Experts of a small language model.
Size: 13 layers, vocabulary 49374, 72.5M parameters.
Experts: 16 experts in each of 13 layers, 128 SwiGLU neurons an expert, 2 picks a token, a softmax router.
Below are experts of layer 4 (counted from 0) of a mixture-of-experts language model. Rows are named router (the router's row for the expert), gate (a neuron's input weights, with its number), up (a neuron's input weights, with its number), down (a neuron's output weights, with its number) and show model dimensions 144-191. Each number is 128 + 24 x the weight over its row's rms, rounded and kept within 0 to 255. Numbers have three digits each.
Before each expert's rows: "mostly gets" lists some tokens that are sent to it at least half of the time; "raises" lists some tokens whose logits its average output raises strongly, later layers aside. This comes from a sample of Wikipedia text that the model never trained on.

# expert 11
mostly gets: "′", " This", " |  |  |", "% | ", " | — |", "% |"
raises: "6", "1", "3", "2", "5", "9"
router:149147117167101140120150106135131185082110136141116138144130140137148114123146140092129108147121157123152111130142142147125134119114129121164147
gate43:112105099158128121160130108129135161144129150136157115111129106124176149146089121137135152150152103111095065163108106158140192167151144115139111
up43:135135087163116104131108146119100140105138133144108153151138117112126144137113083173121089147109084129170136134129086105159132161178171132128122
down43:096130136170116089104140148073117111116161084154154123105156177120122137121138109105118138154141072166133142151102125147145158143091119116094135
gate44:176155106133095137091141116080137147124128105130123118159147096118088100152106190107140117133122176152122124102138141129130162128118158130082105
up44:125120105138120139096093093149119124149101126095136097133122065112102115159130120115132112183098150174112152165119143111160115162094115116151120
down44:137132165081105142119114104099140154127144144102146141146126116188117109170161147145148155044090119126094150124133093144102126143169137146133125
gate45:130115104106127104134097156112162101156156126206156158102089143134132112152117111070124156144171127082153144156149189144147126149105136090112152
up45:107101168132129135106138106080130149114179092144169101098107150111126149125128115094078151119111112116143143150130118115117114171152127141152108
down45:101065136109113124118095109085122086130193141127123140129107125111134139156135151099144173175152131129148131128176121126118143119132181128091153
gate46:161137135154134138102074110096137158165146158137059124134138133096165146151097106144120131126149158139159133136105129124119111130125152073074112
up46:142159126129134097146127108111169157136122151122147149117122138118165133125098149138127103145114093168111122107115073144117142162114115178149125
down46:133145108106124167121143121123122151129096159160125132144100178114116149180143138120153165131114127120125098108103123172144108173115113122148129
gate47:139116149158125144142127083088144116106143119093101100157095101135105118092134161124157116097103125120100129088087128118129128122164140083105119
up47:112164149097134132155148086111116133085117145173137120160161155125111188154139129104138159156121144109119124148107099165176149110121133119164116
down47:164153135124101147146148093142140130148148109140100176124111113181128138141136137161123129173085139138096137138161110137151138129176092154126120
gate48:136130175054152103103154161100131133105140137116108142130111128155087134081136132112093143128147168119140086166141135175137144089135152165144135
up48:136127126156104117128128141101097094110127109115104120077116108150123147138132152153116087131143135096147137155156100108139157112104096115070117
down48:139096140155156090162127154112141148158126165110109113159139117140192080124111118134090106137180131098141128085131155099119167114118107134159129
gate49:100132143099050155118144148152112106099138103124160134134137095127125120129132165125147113143205140121114101099095117138170102151067099146090108
up49:093165127105112117142154124160105130115143097137132135157141129095157102136097107126157157115125135172121085169178122136153100129173110113111111
down49:148159142151149153096177167121106155112134138125127145148128113120137122141087137150135149063192114125102137184104121161121134144152126133134128
gate50:122132143150142133115143137109149130082130086150161163161102122127103147121147077068117120124107185124134121106142148140115106114147151097121117
up50:157084131129140168131102151101090118162115120091121165120115114129128141182107150146128103145187132166175150151158116119126144144102129133105168
down50:113143101112118126145137066109142138134153155116151110056131134152098158156130115085124151147107122145125119109131091111116088113096110106138179
gate51:082106112125102134138176117143150127093155127107150091092100098146123117109092101135113117121137124143114119125117180157094122125129157121115149
up51:144146108134100140121070138086081136105145145136136141153113124133141146106134112107116125149110139102124093137158159133154129096149168148091094
down51:156129116117102092139167114119099192164109116124130087123114160129150146143144142129158116160121116152122088084106130078133104143123136132124102
gate52:089136114122147116123138166064110153138134105132133080164119126139078140085123150121127087146142094117077140117133138159125106092124142100134142
up52:122100087113152136167136194115115130080123145103141136154133179132117170094119158144145169177145141140114138148157154135156135140109168124116124
down52:142180114107123095137136105162096148102125149152126133165153096146146110123141165134122102107145132141129108137180134122117111118107117187116139
gate53:172155103170085114097214159116147142119161125188113098157160128144147114091115129141148153095128133111088117143118162138149150126099152122112117
up53:138156122133130087134154112151146106101132154109127111102141158114128101126162103153133148123118179132153127130086139123107123135138148125124129
down53:150115125170071131124157137130127084069160175122126115105121127137189117140100105136108138093156133089111159172156094157115143139150183144088135

# expert 2
mostly gets: " American", " national", " University", " National", " United States", " British"
raises: ",", ", ", " and"
router:101131087103113117141091134149138127144124131128073114090123142121125139142117143136093166112170168097107118089143161101145128130122150182120100
gate0:136107109129105086157170102153112085117106111107166168137134097115117113127143147086131090154103130125150148090125190101123103110104143144116105
up0:168091159079142148106153102122156157042116161131126142117153125149076093126151135128163153169142139177102088120129085119153077110156138145105121
down0:176092125146095118112153107150101135119167129096125130146142117136105151178146093136091106183124140129126136124149114129120143106143119155070077
gate1:110140131171126109123137114145093121136109155123082116125157129137128147147136142136125110109131113164105151112157121137146107167125116115176172
up1:108120135131114154134102112136114141074122098127175169088105154142113121115097127128157112089133106153129109144088113121089133107099142147076128
down1:126145116109172159072107133096127147180102133151140169130129113127135124116104128116133132085152148128122143158125149159128064122093147131117112
gate2:096141117141128116110127128155121128140081086166106134128159160112126124120113090153130073120101076149136138124146168167152112131144116104119129
up2:137136142097122131112131122110172097131167150112179124130123155156120105142130161162103081192113141132122144129134136103135097128125179124134086
down2:139149133147115166128085165112127131094091105135167127105096094103170118176133107135075123206134121116128082127090100140098135146125130139175124
gate3:098112072129125121129093117143167141176145133134078143136123135178113132105086109109168122108101098186107148128103119104126109092126114131119118
up3:158178086158167127120095173143103106118126091126131075141143142127118122147150108131143125123167153134141081129119133140156149148196152171140132
down3:148148160122122079113130119110181106110103146141174087154120129164135172159110106094123107187106121133130132129102130123141143138144159139098165
gate4:107137148133100079157120136099100119123085093116110178124158165144169146145158131108050120110138165133115083120120137123121079133111145129119130
up4:134111140097126136117127150090188109121149139078111119117134125130158117142140118141161113148099117121161094115112127118076120135105121145132149
down4:122125121156154095164129122082126131117074162122110108108147141099161137141181124111114100138121085108138084111183108139124129099112138113117127
gate5:101109119121130143157117135098169124155139101158123152132132153118125171100094094133086117180192129151175107129176093128156138150146137134129111
up5:134127121168140129174148097165089112177135119114119152158153140135088126109146126165109087158102178133139161127182107097135154165145193123152106
down5:107159149127098121138095118119129158111132159119160133132091157125154147115092105145142143110145118116151152135147125143136124143146126124137130
gate6:133139084090123084056137133122118146126126103131138169090146135136132121136149142134132136143152101120085117105146142119160093161086084148124160
up6:118150126165152126121129117144135128164116142132154150109142139145115155101089167132114098187105102104151112145151102143102117141107139100117114
down6:136135145114097184151127118113154168126153191117141129138072154137122117151163148143154127146146163145110140106097119150102140102145148100142143
gate7:100121115062108125131115122142170120123123096115101117125124175122132151135077115121085160127121128139119090135112093167199137096124079134103110
up7:164125132140116116132157105127116153120152118128173100129148131106116147173142122133096112148101085127187113147139125139158126121143077152137146
down7:156148136120130114145128134117127145154140122106170162148111137114115075151117104121149122092139105168128133203124084122128100133130107100128121
gate8:156151141152141149102118100136124156133147120105108106128140086125146124143144129120106097137122137143080140100117081088175109111116109114147146
up8:131141105113148100128162135124041111128130125128142124161080137136163117112115110104078171148131157146163160186098153160104138151154169090163130
down8:086121110132128154138145136118101125140149121137135128087148109072163147176122126138124123131171125132140172166122147134116134112095125179129129
gate9:137130134118134133138148147139124165107105138113124144158127127097115150109108156114095102172094156152125133110185134164146139097137144129156123
up9:113105149143111117150104126137156148119134135161079094087158099082102147129141133148116136087147138172145105147116153106068092124141141126172124
down9:159145143135113107093130123157147131115093149087123157144134109118132160120114094092122145162143159070100124107165150151165159128128154105095176
gate10:117128136131116135110150127161151164140117139131127119141116147123074164146128184108116139124137162124096139119183121141110140183130115122128122
up10:161128130128146104155121121112102082147169112107092130111117150131142093137144160138136108151095161150096122097119128123191166141083104126149114
down10:133106139109141109117127122145123168123172107110138119156153168081069123170142149143119128098098093191103131103124114106119097117145096129166107

# expert 1
mostly gets: "\n", "\n\n", "| ", " (", "- ", " (S"
raises: "A", "C", "The", "P", "R", "S"
router:136156147167152104151151113161143081126096101146125109183118144150150129112125130134131118102112081137149123101130113155142105105130076145110155
gate43:062137152100128138156076122120115101089140172160108135126134123142104172146125083136176088087136124101153158130108132157182149149132172115138143
up43:134102120107151167134161153138131104108140132129131137154148113156183160160147095165159143174146092121121107129133134168140125157137126123102157
down43:131128149099152122141152151110091101147106162129075112155089166084150156161142162069128120072106102165124158106143127104052094126126136134113164
gate44:103113130122090120122120121128125148135098127130123120148079145122115111137179075139147122114115139111117157149107052090110152103115148138100076
up44:127145122135120144133103126166143112104166146151124113177140145131111164123132157181141096101139166151149121131114135113099131167124139137117105
down44:137153146097153140119131145126103149115126142094147100123149135133144122077093124115150105097055162184078140127136147150148133104142073133141106
gate45:150105168119137137104103169101141116127130108182144124111143091149092156129104169155089153109147103170125131122115154151111136104153152149126167
up45:127130135115174104149131089111120149115127178129069092091153093118117120096119140137137134163134138142138131129132085127076113107122113161122096
down45:112133138137150136130131149149117128118152128176107100140172135099088150118137127139112152115141147141151154137054081145103158104125107139105130
gate46:127138166156157142164096129142157107146160106138127090156160129109112130137133126127129148097108140123100147152127116112184133214120091121126179
up46:150152103057145133146150158147148130103126082081088151142124127128129129104145140134105095140193168140139108145120078109126094092106140128073120
down46:116097099132116092161081117092122074162122169099107132139141120096115165101098128115098150134177102144141148112119119149132166164175175152147154
gate47:122174139175111110110127138120160105167137160109168109154136132060115108123138100115118121113132112149142111169089111078154138122092124111134112
up47:096124117128140131098128126094127149146151149121109139124154126094094096091134084133144121126134108158127130085104104168173157100103137108079134
down47:147140110136138139087101136140116090126161119121116163140144148127127140123153189130134112125125096123125105154132159126181120098127161138136120
gate48:142092154150119132148123142123153118113148086150117127122128152102147141101123136156109138087124163156138180102109095138162106173110106126183130
up48:124118191125123152177134103129177116147107144157115094138143119083104150154090156122126149124128103130133101129144124099119134103127132146120147
down48:121149111096137171102119122187131150115097125141115118128122115154146108145103130138120167174090127070158124140121138092114130175148131109134094
gate49:144153178103120154155127102143147097116141128175090109141108125133116124153092138090152127125118123115155098142126145117122136135138124084108140
up49:123099101148130156103139129081159101107107171086134114148146123103150157123164113128098091162177127142150098133140156125139099117138158128099110
down49:130114130116092162140155140112127213137127119137081106117133116108107141115134139131113166255124118101138117135122146094136151129118129082109117
gate50:115132163130127135117138145121125137099129122089083127134142144115129146173125102162143110091111172120087141118168149128150151107140133148085096
up50:107105148142087140111109142112114107091142124147133097133114150126083156132123144110088142114110138117124126142140113123120130085161162128120147
down50:127143126137126112169084084117121104107114094122089098157154114159099173117087172132141167064150156117118101098130161143121121090170118135104129
gate51:131114081119161146127109110094116136093125097147145129092148138115145108138120143144153133130139128169123140179162137113144158107119138135111125
up51:136133098140070116119141122106159179154117139136167150152109124161129122153130135139151132133163138158138170112133097141153160131138180120133120
down51:102155092135105135130090099082166113111146143089113110089129099135157104146141133170137130026113113110138146125119124133138144129120191122148107
gate52:119102187172106116177151056088138100128170142161103117121147130144159148137105101130157094136139115150161115148111106148120098118110161063131176
up52:137164143148077139117133068145095136146151136148137132148097132138136110142113090120149127180160109129090156164106098120112139107112128156154122
down52:118081132106157139080124135116101100153074113137141142104104137118153127105119130102137154094131127146112143105179119140107132152147136120118137
gate53:115140121091120129122110174130115137122123140101166142067117129080119159085141118111155132117160151097128135130151084119136132155063170145143124
up53:127126110115090133138152142150088129068160107134126099119118147107154137155131100113121119133113112076098138140087176128126119172130130116132147
down53:115133108117114120157155123146102103098132132166146108125125146111107127175122157123123138144104084143109117117111160082129129156135123124122180

# expert 10
mostly gets: "1", "4", "2", "0", "5", "6"
raises: "000", "ured", "016", "007", "015"
router:128118095137115155095154118095159143157167116171104139122133084076107117117131132104132134126103108178101073074143088143118119106090110128156147
gate0:099139101138133093118124156109144134096151104079091103110117114153110084140127123139126102088076127143108113130130107132111124148121108073130130
up0:111125150130126126123123105126118127108117109122143148116091146125105110095085141114122120123145159125138177099176161148152112092132144134162153
down0:158130141147095093099150156102129128144113120117132103156110130119105136177113060124130096118133142111144148114165100053129134144132170168128092
gate1:110124141119089153128130119130144127101120121112122104133150096088135144107132106115146136115161111117129140155121098134109107107142101123138134
up1:107100161108117117083116111122088144162074153119155109148108124134151151124106143138147131139154129161126118125132147122110170130145149152113124
down1:106169107142142108128121146124150118149141129117168098160192109084095083133155118119143103109151151158129103172115104143138103139123098167118139
gate2:084102133150135150101148133144167110139095120099143159099122107152145142158110092118159147107118080100151092147111125132129143120139087115132146
up2:062148159142147119152146192151123109111115130089107112097113151121110141131106133123111180143123148146139113113120101082132115138146132125108155
down2:104070129125138133121116096123087130124124145131121117129146119135149131183115151113094105142098110114116110129105129134114148105091106143149095
gate3:141119111131135143121120139115151161137137092106110136110139124135135132112158123149104150158167176147095128119102141082133106111079162092118177
up3:111142115147092114153118145105121101151170065126110156122120099130132104103102142122140151113131089131161095193126154085076105126155139110133132
down3:127137080132155157118138147119141149135148139117155143113118109154120092116143106161103144154110149125104135091103097108120148123094133168166111
gate4:140141108121104146136130168100118146154068139100129146131110127094106125150150142117155121132163121152121131119138096137129141135123104097091136
up4:126121144127131141121138117109121101105072109138137132115151112141137146127112126103093121116119125141129132106151130116126109120060081141134141
down4:122140162146105109137139108107108109178136132122129133114089138139143099098096143101112129072141071125115110098146151149134107100140123121123133
gate5:110126147122105149112121092140110153141142117141147107099166078143097082134107109118125136140131069166133087156124112119117129131146126132151101
up5:133108095087156158096143132154120097057137145103141119126130100151156138113123129170131161103164166139101123134117131142138116116155100137093131
down5:152109132130118106166148087118117095145147132191102158141155132160169136110116122075127132118108152111112139125105171168148140146153112132138122
gate6:153176134156125125078140130132097132108113135136128132164134151149078111124137125138144125084129124165120116123084197112157122105106108108123138
up6:117140154180120091163119088137103076114139124150100121162085134143148121135100098065094114092129156145123126100194131111121112161092114158108133
down6:098142128133163093158147111157097072133141147148131123154133147169175130119088120124101129034103119138151117120149136157167097117118119168110145
gate7:100142145095121152138121123109153130133120139167123108150093136100118121128130126144127146143161116159154140143159113137135107108118097150151120
up7:079131124154160115142134109166126134122113136135135117127080118131062094126153131136134123103138108110110090071101161131130135118084091134140121
down7:128149108123139104118118118113116111104097143123109152141101139165115126126149143107144111144133101143129119136113130159104146084123114136138139
gate8:125155070163110145157133158123153134165132110110109080145153134074138104098160094124145122158114112089158121158081124148112120142121109128128173
up8:151129148141111107108101089113156118134128087191098071100147167109117124075054145138137123124169151148157111112100122119140141130113118153120148
down8:149120139180117079141114116119120149173126122099152112109129120133122128169164142123146137109122136095151138113169131154107139103121146147147100
gate9:137105124096102136118135122152121136171132126119120117126130153110138163134135087123143133104108105165130089134136145200146109103107095142126141
up9:112144143131132120079098164144105093139158134121132110100100147149119173104140113083128109103108096120152099126165111156100171120152096113122120
down9:134121138149103150104170106172107088132145113113100045094142167150144107125132098133127114096124169120082101130115139170101163083117105124163148
gate10:176109141140139090137159133146123157171149096170129106131126130155115138126098143099145139098146122128166045072116097132103121142138121123148085
up10:140124137129120111149115092091101121147150097105100098118100147130126101156188129122118168115124136160081128128122139126107101164133116148142133
down10:145101105104147144105111114128125144148103138112140130109114152121124099124140132158119142166121103083100164138141116119129133120167115108117106

# expert 5
mostly gets: ".", "s.", "S.", "ed.", "a.", "ing."
raises: " The", "is", "e", "es", " Their"
router:140129133119119140107166117142131118070181149151119130114098133114145109127173109075130132085188162079139103149150130102109132143133115126140138
gate0:088178112071116111135136132127152104120201112151120094175107136114161176145124107120153120133153161136126136083141147165134117173137101120064147
up0:144122149114114141094105165135161089150136151111097145111107151119130147122128117103089136152100133084101141133156132123134129155130144141131146
down0:122131119100127087120055135126146183120161166138117137134131138119101111127140108124145145129152121108152120123131143125143139127124114139137124
gate1:115148108088146116156161129117116154198113123134169110124144138115114129113099134115127112107126145117116112121145083138133077156121099161099124
up1:101103173128133137130139129063145134114148140141139119129138134133111136135161096170118087097127149150136111135204119168141105159100175124097093
down1:121133129118163104099085095110114178144175114137107147148118120123132075132090134096104153150137129074115127083116079162113176181159118138162133
gate2:103153132103138109162149108139154135153161093114114117098149142108116142142118114126112098088143188096171103118127152069112148134120158113147143
up2:120125119134151157117114106145138142146132152133115097132121133119125126120130137083126137122197110121159146129162132163162115120121133111125151
down2:114141151071137116107096138104145130147087108106141119145140134131096117126106132092151168094096098100117146109111148096119131140129155139117120
gate3:112106087112144110129159162127105142137153142142155105147092148106166114105118157135155115076120102149142174120114131073111135111129119141170141
up3:130155122124102159115110099136091105116112088118097158127167093125136096137181111104107110084140114118111106139130087100178097147124126154130109
down3:145098089163150082136134141161138081159121123124106127149115121125129125136134136122103126123121147083144092124114150099131149142093106149114161
gate4:132127119115128112111137121110149165130170159103109084101122088082126138086151118173116124154115121132151140081122169115119124167147107146124144
up4:118113112113100135117138131140093143125093146116129172132128154121128113139110102139117140152140114124103129140129120125124151127114120082068127
down4:136097102147120175126105121134103170139117154128111122132158158153127131140175118139121093156093094105125072098165124138152159158208143116112125
gate5:126107161148122124103114105137136133164093119110132105131128123128134149137179125164153111166176139134125155139137127131110121134098141153080108
up5:109122110087119146100130160135118142109126135154124127139119139171152145129116127122155135084164123136118144121179142175153108103109145161152159
down5:119164118072152104145126097101110170136105139118129126159117112161135122128120101102087122089143132146151096112127138176115105143122133147088142
gate6:107182150137101141147153147128103145114149107115125130079109112121138135081142106133096143123142142102103113113134125108133115146127147127141109
up6:147143139161143153150089135151153138159137121125127126122156090140115137151129165154124126138136131130117145156107111158118113103067137140137163
down6:127132153071129136173138180125161082154141120145116161127117149104115082142116102142165107113192116165113151132097125114143186122150107139167114
gate7:142126208135136104110125121105122183129143123111140124130178135079142145131154119101127113114110111138127138122125140146131123162138131097135135
up7:082139120158092167131164125161161156099101088127120111118138084119159072110131128137116111095143121102127129153136062121131119092132111133172163
down7:115118112136137135146140135133107151093094094149131121148126102129128109114116129143127096184142167155139139168174107098137066106126122160098107
gate8:144114177120117135091143084117121100131147116143109177118167110103179150146068105090096131125152140077120143114158142115120107144119122141123117
up8:120120132131142080097105174128141132119107129123159132148156112115134120128126180123142133152141152133104125118093118125158133118106125148097115
down8:140116137111111116115115081139145118120146135134091109122107088138116142146110139112072153086130114122030157086146122103162114141141125123124120
gate9:112143136135127124155161086139145151150133113169120135066137109116111125166116090098102122092135129152166137143105141132137136133152153113144140
up9:140118153088134115103144173113140136092139161132094143152122102124142103158130108105156176196154163137152122124127134163107135114111141133156156
down9:129113111132114135106091093148129158106143127132113110137131168133134108102141081135113111094153127121142109149115108158159111135089146169169124
gate10:123107084068110117104137149144177121137163109096140129118125146107147124123143093120141166137116114097100103130173144164162138160128125123094125
up10:143163142087128144110138149197142070106120095118164180111148159120131104123129142133107121125103132077144152170088124160117121120149176138134106
down10:129158147173129126128124126132138140173129135125133149130119115147119154133145123078126117092125094119108141098136112109098129121109140120109096

# expert 8
mostly gets: ", ", " ", " in ", ": ", "In ", " and "
raises: "1", "2", "10", "3", "12", "90"
router:131159183124194142109090107154132069115132177104142138107159108134149125134097105120149121153159123137161108143145127138149177127086160109088175
gate0:138155167100130125147121127156122143121140126119157119090140098113132102185092110112098112115149132135160139120132156156129123108138094140089125
up0:115129130099139122131143153152121141146110142094099131166100120135143110126184174104121143134132122166119117135160167125115103177183144142145087
down0:111139085111098112146125177121114155104131103139143134117127077126131102103126124136092161114110173105137158116144133126142153116137145140120139
gate1:131134104125145110099132101109076137118112121109107168136163155134127121166112179158116135103121115158149123098100120121131095131132103125115133
up1:124144114113113139144131119100129142179172101166136158148123154134108133100107147125126122122140088089164113122105158112115157111106134116146134
down1:148097124127090128134109139136147102137139123159134095127111095166114139128140113134132125171149130091090118105118138121112122130096149144125151
gate2:109138160151139129130117115125127106153167108132137128119133138144146152145094163081148139152131137128167094188107104094130114140155103145136133
up2:122149123107129134122132118122069115119121141097138105116136106142105089121145136176121118085162164135140143089140171124128158071130145105152150
down2:108141153108177181172131108135131125144128126117139174106111163114141129132103148146164131134119124153140132127150114119073129133113097111116112
gate3:126115121108159138091103146127113114106121131093147162123148119115128153076145114150125110124119097112113116146112122094122097137132085126109126
up3:139093094138145097092134097129090106172122127129150131135092136142108125207104122142143132127139098146141096109150143111094143107128128125110145
down3:112134143128076113131124136091090132139121118142127143132120123088119123120120123126102145183063130138132102150112140150124132124188157113137134
gate4:167121123100101141124151180140130134122146146115149144137117104121154119130152109141099150177097129110136104177134156093061120123119110106090083
up4:131174128108127139178122145104132143105130140083112139139096127119112158120150094103157133106203134130170144143176110141136121132132146153132129
down4:135150133132108119132105158176136101123131177094163156132109145124126107119152140163130088112137075144141148132113156160155114190110134134159105
gate5:116145099127123131116125129162120087174109158106128114121135165180137142104105092092136097147155145157138097140121140132137123172200134093153158
up5:149119104146145136125102118105147107096126116131115127100105117157149092154117143120118150124118086185123128145097169131146117143097146107147165
down5:153091115110097139133140104151080210142102108132100110132118126108139116110097139108137134157072174078105169141138139126156090076102143094097139
gate6:147129096160112146148138139079119121131093086136146116149111137127153115141133159151136108127132093114141138143101129133163133152127135120116156
up6:147137078143145137106113093124116126137106099123128109133140126174113136114137122160121117147130135134118062143123146156105139101120145102137114
down6:152107112121165147116119102119100104115119114118085113146116088067139107124120117144131089136171138123124140109171123115135130117121104086086092
gate7:146128133108149080135120130103116109109113103127105153105139144137107168108095170154127155130175090069139118107100139107146110108122136125104151
up7:138143163176103098152096102159168109120118144106119173107162112136103161145086113106138092124155118112210114159125135168153190130145145152117121
down7:169079108145190098153092127102095143141150160116125115131125130154117113153121137084140128131156131131109083119156110128143127098120169108123112
gate8:104165109097164133129126136058143128125135138139158158133147082148110161129098114107176132133129106143138127091120145124136162083137111079152149
up8:067158138109116140124142115132124144159157170149111161149127148090162137114145128144137155136158155097118115129148101136141149085128149172153144
down8:193150145111161104149092091072139146141104161121146142134118128131099116090128115144152133078160127114111126152167141106140186130066112115151158
gate9:099170122132117168117094152135119166109123153117148149148152105117096142148097114100087114135143125163128134153137122159124175139137099118111130
up9:142071107122108119155102131140103101137122161118110109123120131106144117159138133114125110119134130128142144163110155152112106150118106156132116
down9:147135159113109138140125121083086143115145141127171138140121101157103087129112130161157130115117133109133147142164113135125125158175142157144144
gate10:120100104108133166121151153119092151117138113130139132109177163145119115119146114101107142179174070180122119118187167109108096082082134138112157
up10:125095115116149128124134153086188096140089140112168116133097128129118125102165136121147144107104163146099126118127089148149096152128129124139110
down10:140095104107157137119165103116127136112082108115147116182129110120133146108120095122085104066118142171105110126174129106130160167143119146131111

# expert 14
mostly gets: "000", "015", "008", "022", "012", "010"
raises: ".", "\n\n", " and ", "\n"
router:145131119074134137116140177134145134126086134098125117121133148119122126097144134141185165119097114136151108146116120125124159106140136111149141
gate0:150142124097165089092139184139159126136109126132118140144149146101075175142116118141102125150096179090137069154121163079134154137132130135116157
up0:079134142107147152164139167149087134139126073133172130140107126076112135149128161154140154142160132100168173092139124128149117132095154161145103
down0:114132186115155131146099113140113130147121157112116112133153105159125147103141085135100114119134141148140119155124096139181135130133150109139155
gate1:102099152134130091066131111148108072109150139130118126179109140129171181085078160152142110094147142135116128146151122164136138144128136109127092
up1:162133156128110144120151132137119114141142132116122153182147138132102137105112141124110136126175118146123150116111112144113118138106122105113120
down1:180130119120108140164116090146105126152072100156147130126136116146131133110098144154133106162114119130166082112122119108101158125104133105142150
gate2:106134115106124143106098120102151117112141104159121140122169117173146145156152118111166152147134093138148155094120148128160185099160122146115148
up2:070134126144160154142107100174122105116127133092120147130091105156132163134098153128132128186147127082140140109144152127117139145072121127151112
down2:122128133102128131117138109136135133106119120130169091081087186136151146161135117135096099141115093163156127145119129121118090122177130182148117
gate3:145094128088165193142118131100161127179139104119160116098082143136117133116143144152120129093077102120144093168084118082119120143115165115105121
up3:130157144105108124153135107133183100134122138131141147170084117166101101176122133110151139133134134128134104101155141104152136151081106157119140
down3:124120108143137126131158128134152136131091117075140103119163121112108099087158122130130134091126156123133129156112090145126188125127122117125132
gate4:116117129134105139124090164118128100100139110092140121090157132113124117111195110120112146143125116146114137100109099181111108138123126116104126
up4:137109117115096151171129127137106125124131129128108111122131147101161101124145117143097157094078094155104143150111139113154076118134146081129127
down4:151119114130147087164123185117096147124121154120133115140126142119167099124132167129150157099135149084176107113158109157102153141101123110111107
gate5:129118136113156128140121171112162115124113124142116108129142091085122096118159113152129132124097098147140152075155148118149154154124157132093121
up5:112115169107125140118112100131156125164130168129147158171142121107081116126119180093142172101095126105096132144101136155155133137162100122114126
down5:122097123127154102150107138161132110175105135131124140143125150148133132081116149140113125103121078134108154161065105113139130109111105133107130
gate6:121123127131134130125103099149152127116114104156149142122143112160081121137141130189122114087135117120170101148108126174119127107161107150139123
up6:170138141118150123153129145109095115119103115130152130148133081153151120108090137103083131182134144130117135119191090140139112117125132151100097
down6:116161101128126128143130137139111106137147096129102150100140125093113125122134122129160135110115122107125117116131147087112147154123173103124141
gate7:148132116136157169121064114148136077116131117099102112149139197089087133141129114118174140119139126108110134143121197143109149171145118104113155
up7:108153135112139129102145133108149159125127120142122132152153144138152207143136137132127146116164127136098147125097175151127161117167126143109135
down7:118123108109125127129105140100129151107128133135135134160128099150105136132129100167123134101146114155086125116146113105098123091087141139161134
gate8:130137136149127144148099100187150122134117160119194155093172126121115142158111136078119126099072120142118155150129137118136116136122125122098106
up8:121129120137161131144101148140170122108116151085074079150175112174087145108128126147154138155107093083155171110081135073112141165130192100121115
down8:153110142126171130127121091119120160154179139131126175138144108145119154135135150098142133146100140120140134129115134047130155114104137088137128
gate9:095116139178113120122101115113165113169103126101171160123109115090097133101145130132095129097132114172125141124143148113136119152123124156131147
up9:132118167150141129139153095134094126092122121114141136120107099159116155102145092116145095093137133182137083141150106124124125127117153147118179
down9:112157138143106091164164121170096088104097134112162122105126146147136123121142085101137125048175154133141143130098180156133109084128152135141100
gate10:106115130119121105135071113126090140108084149152124156131127164142086135139190150097134114114132146152135115122130140139143169127124152129126130
up10:160180108170152126118159124127103091154086113138151097117166119112098070096152110128088135117144159108131132113170127143076082127161121143119102
down10:163096086100153120091085102120135092167140122135151128112128132125119085122157134107142138122121142113160132159121110161094117128142113084142101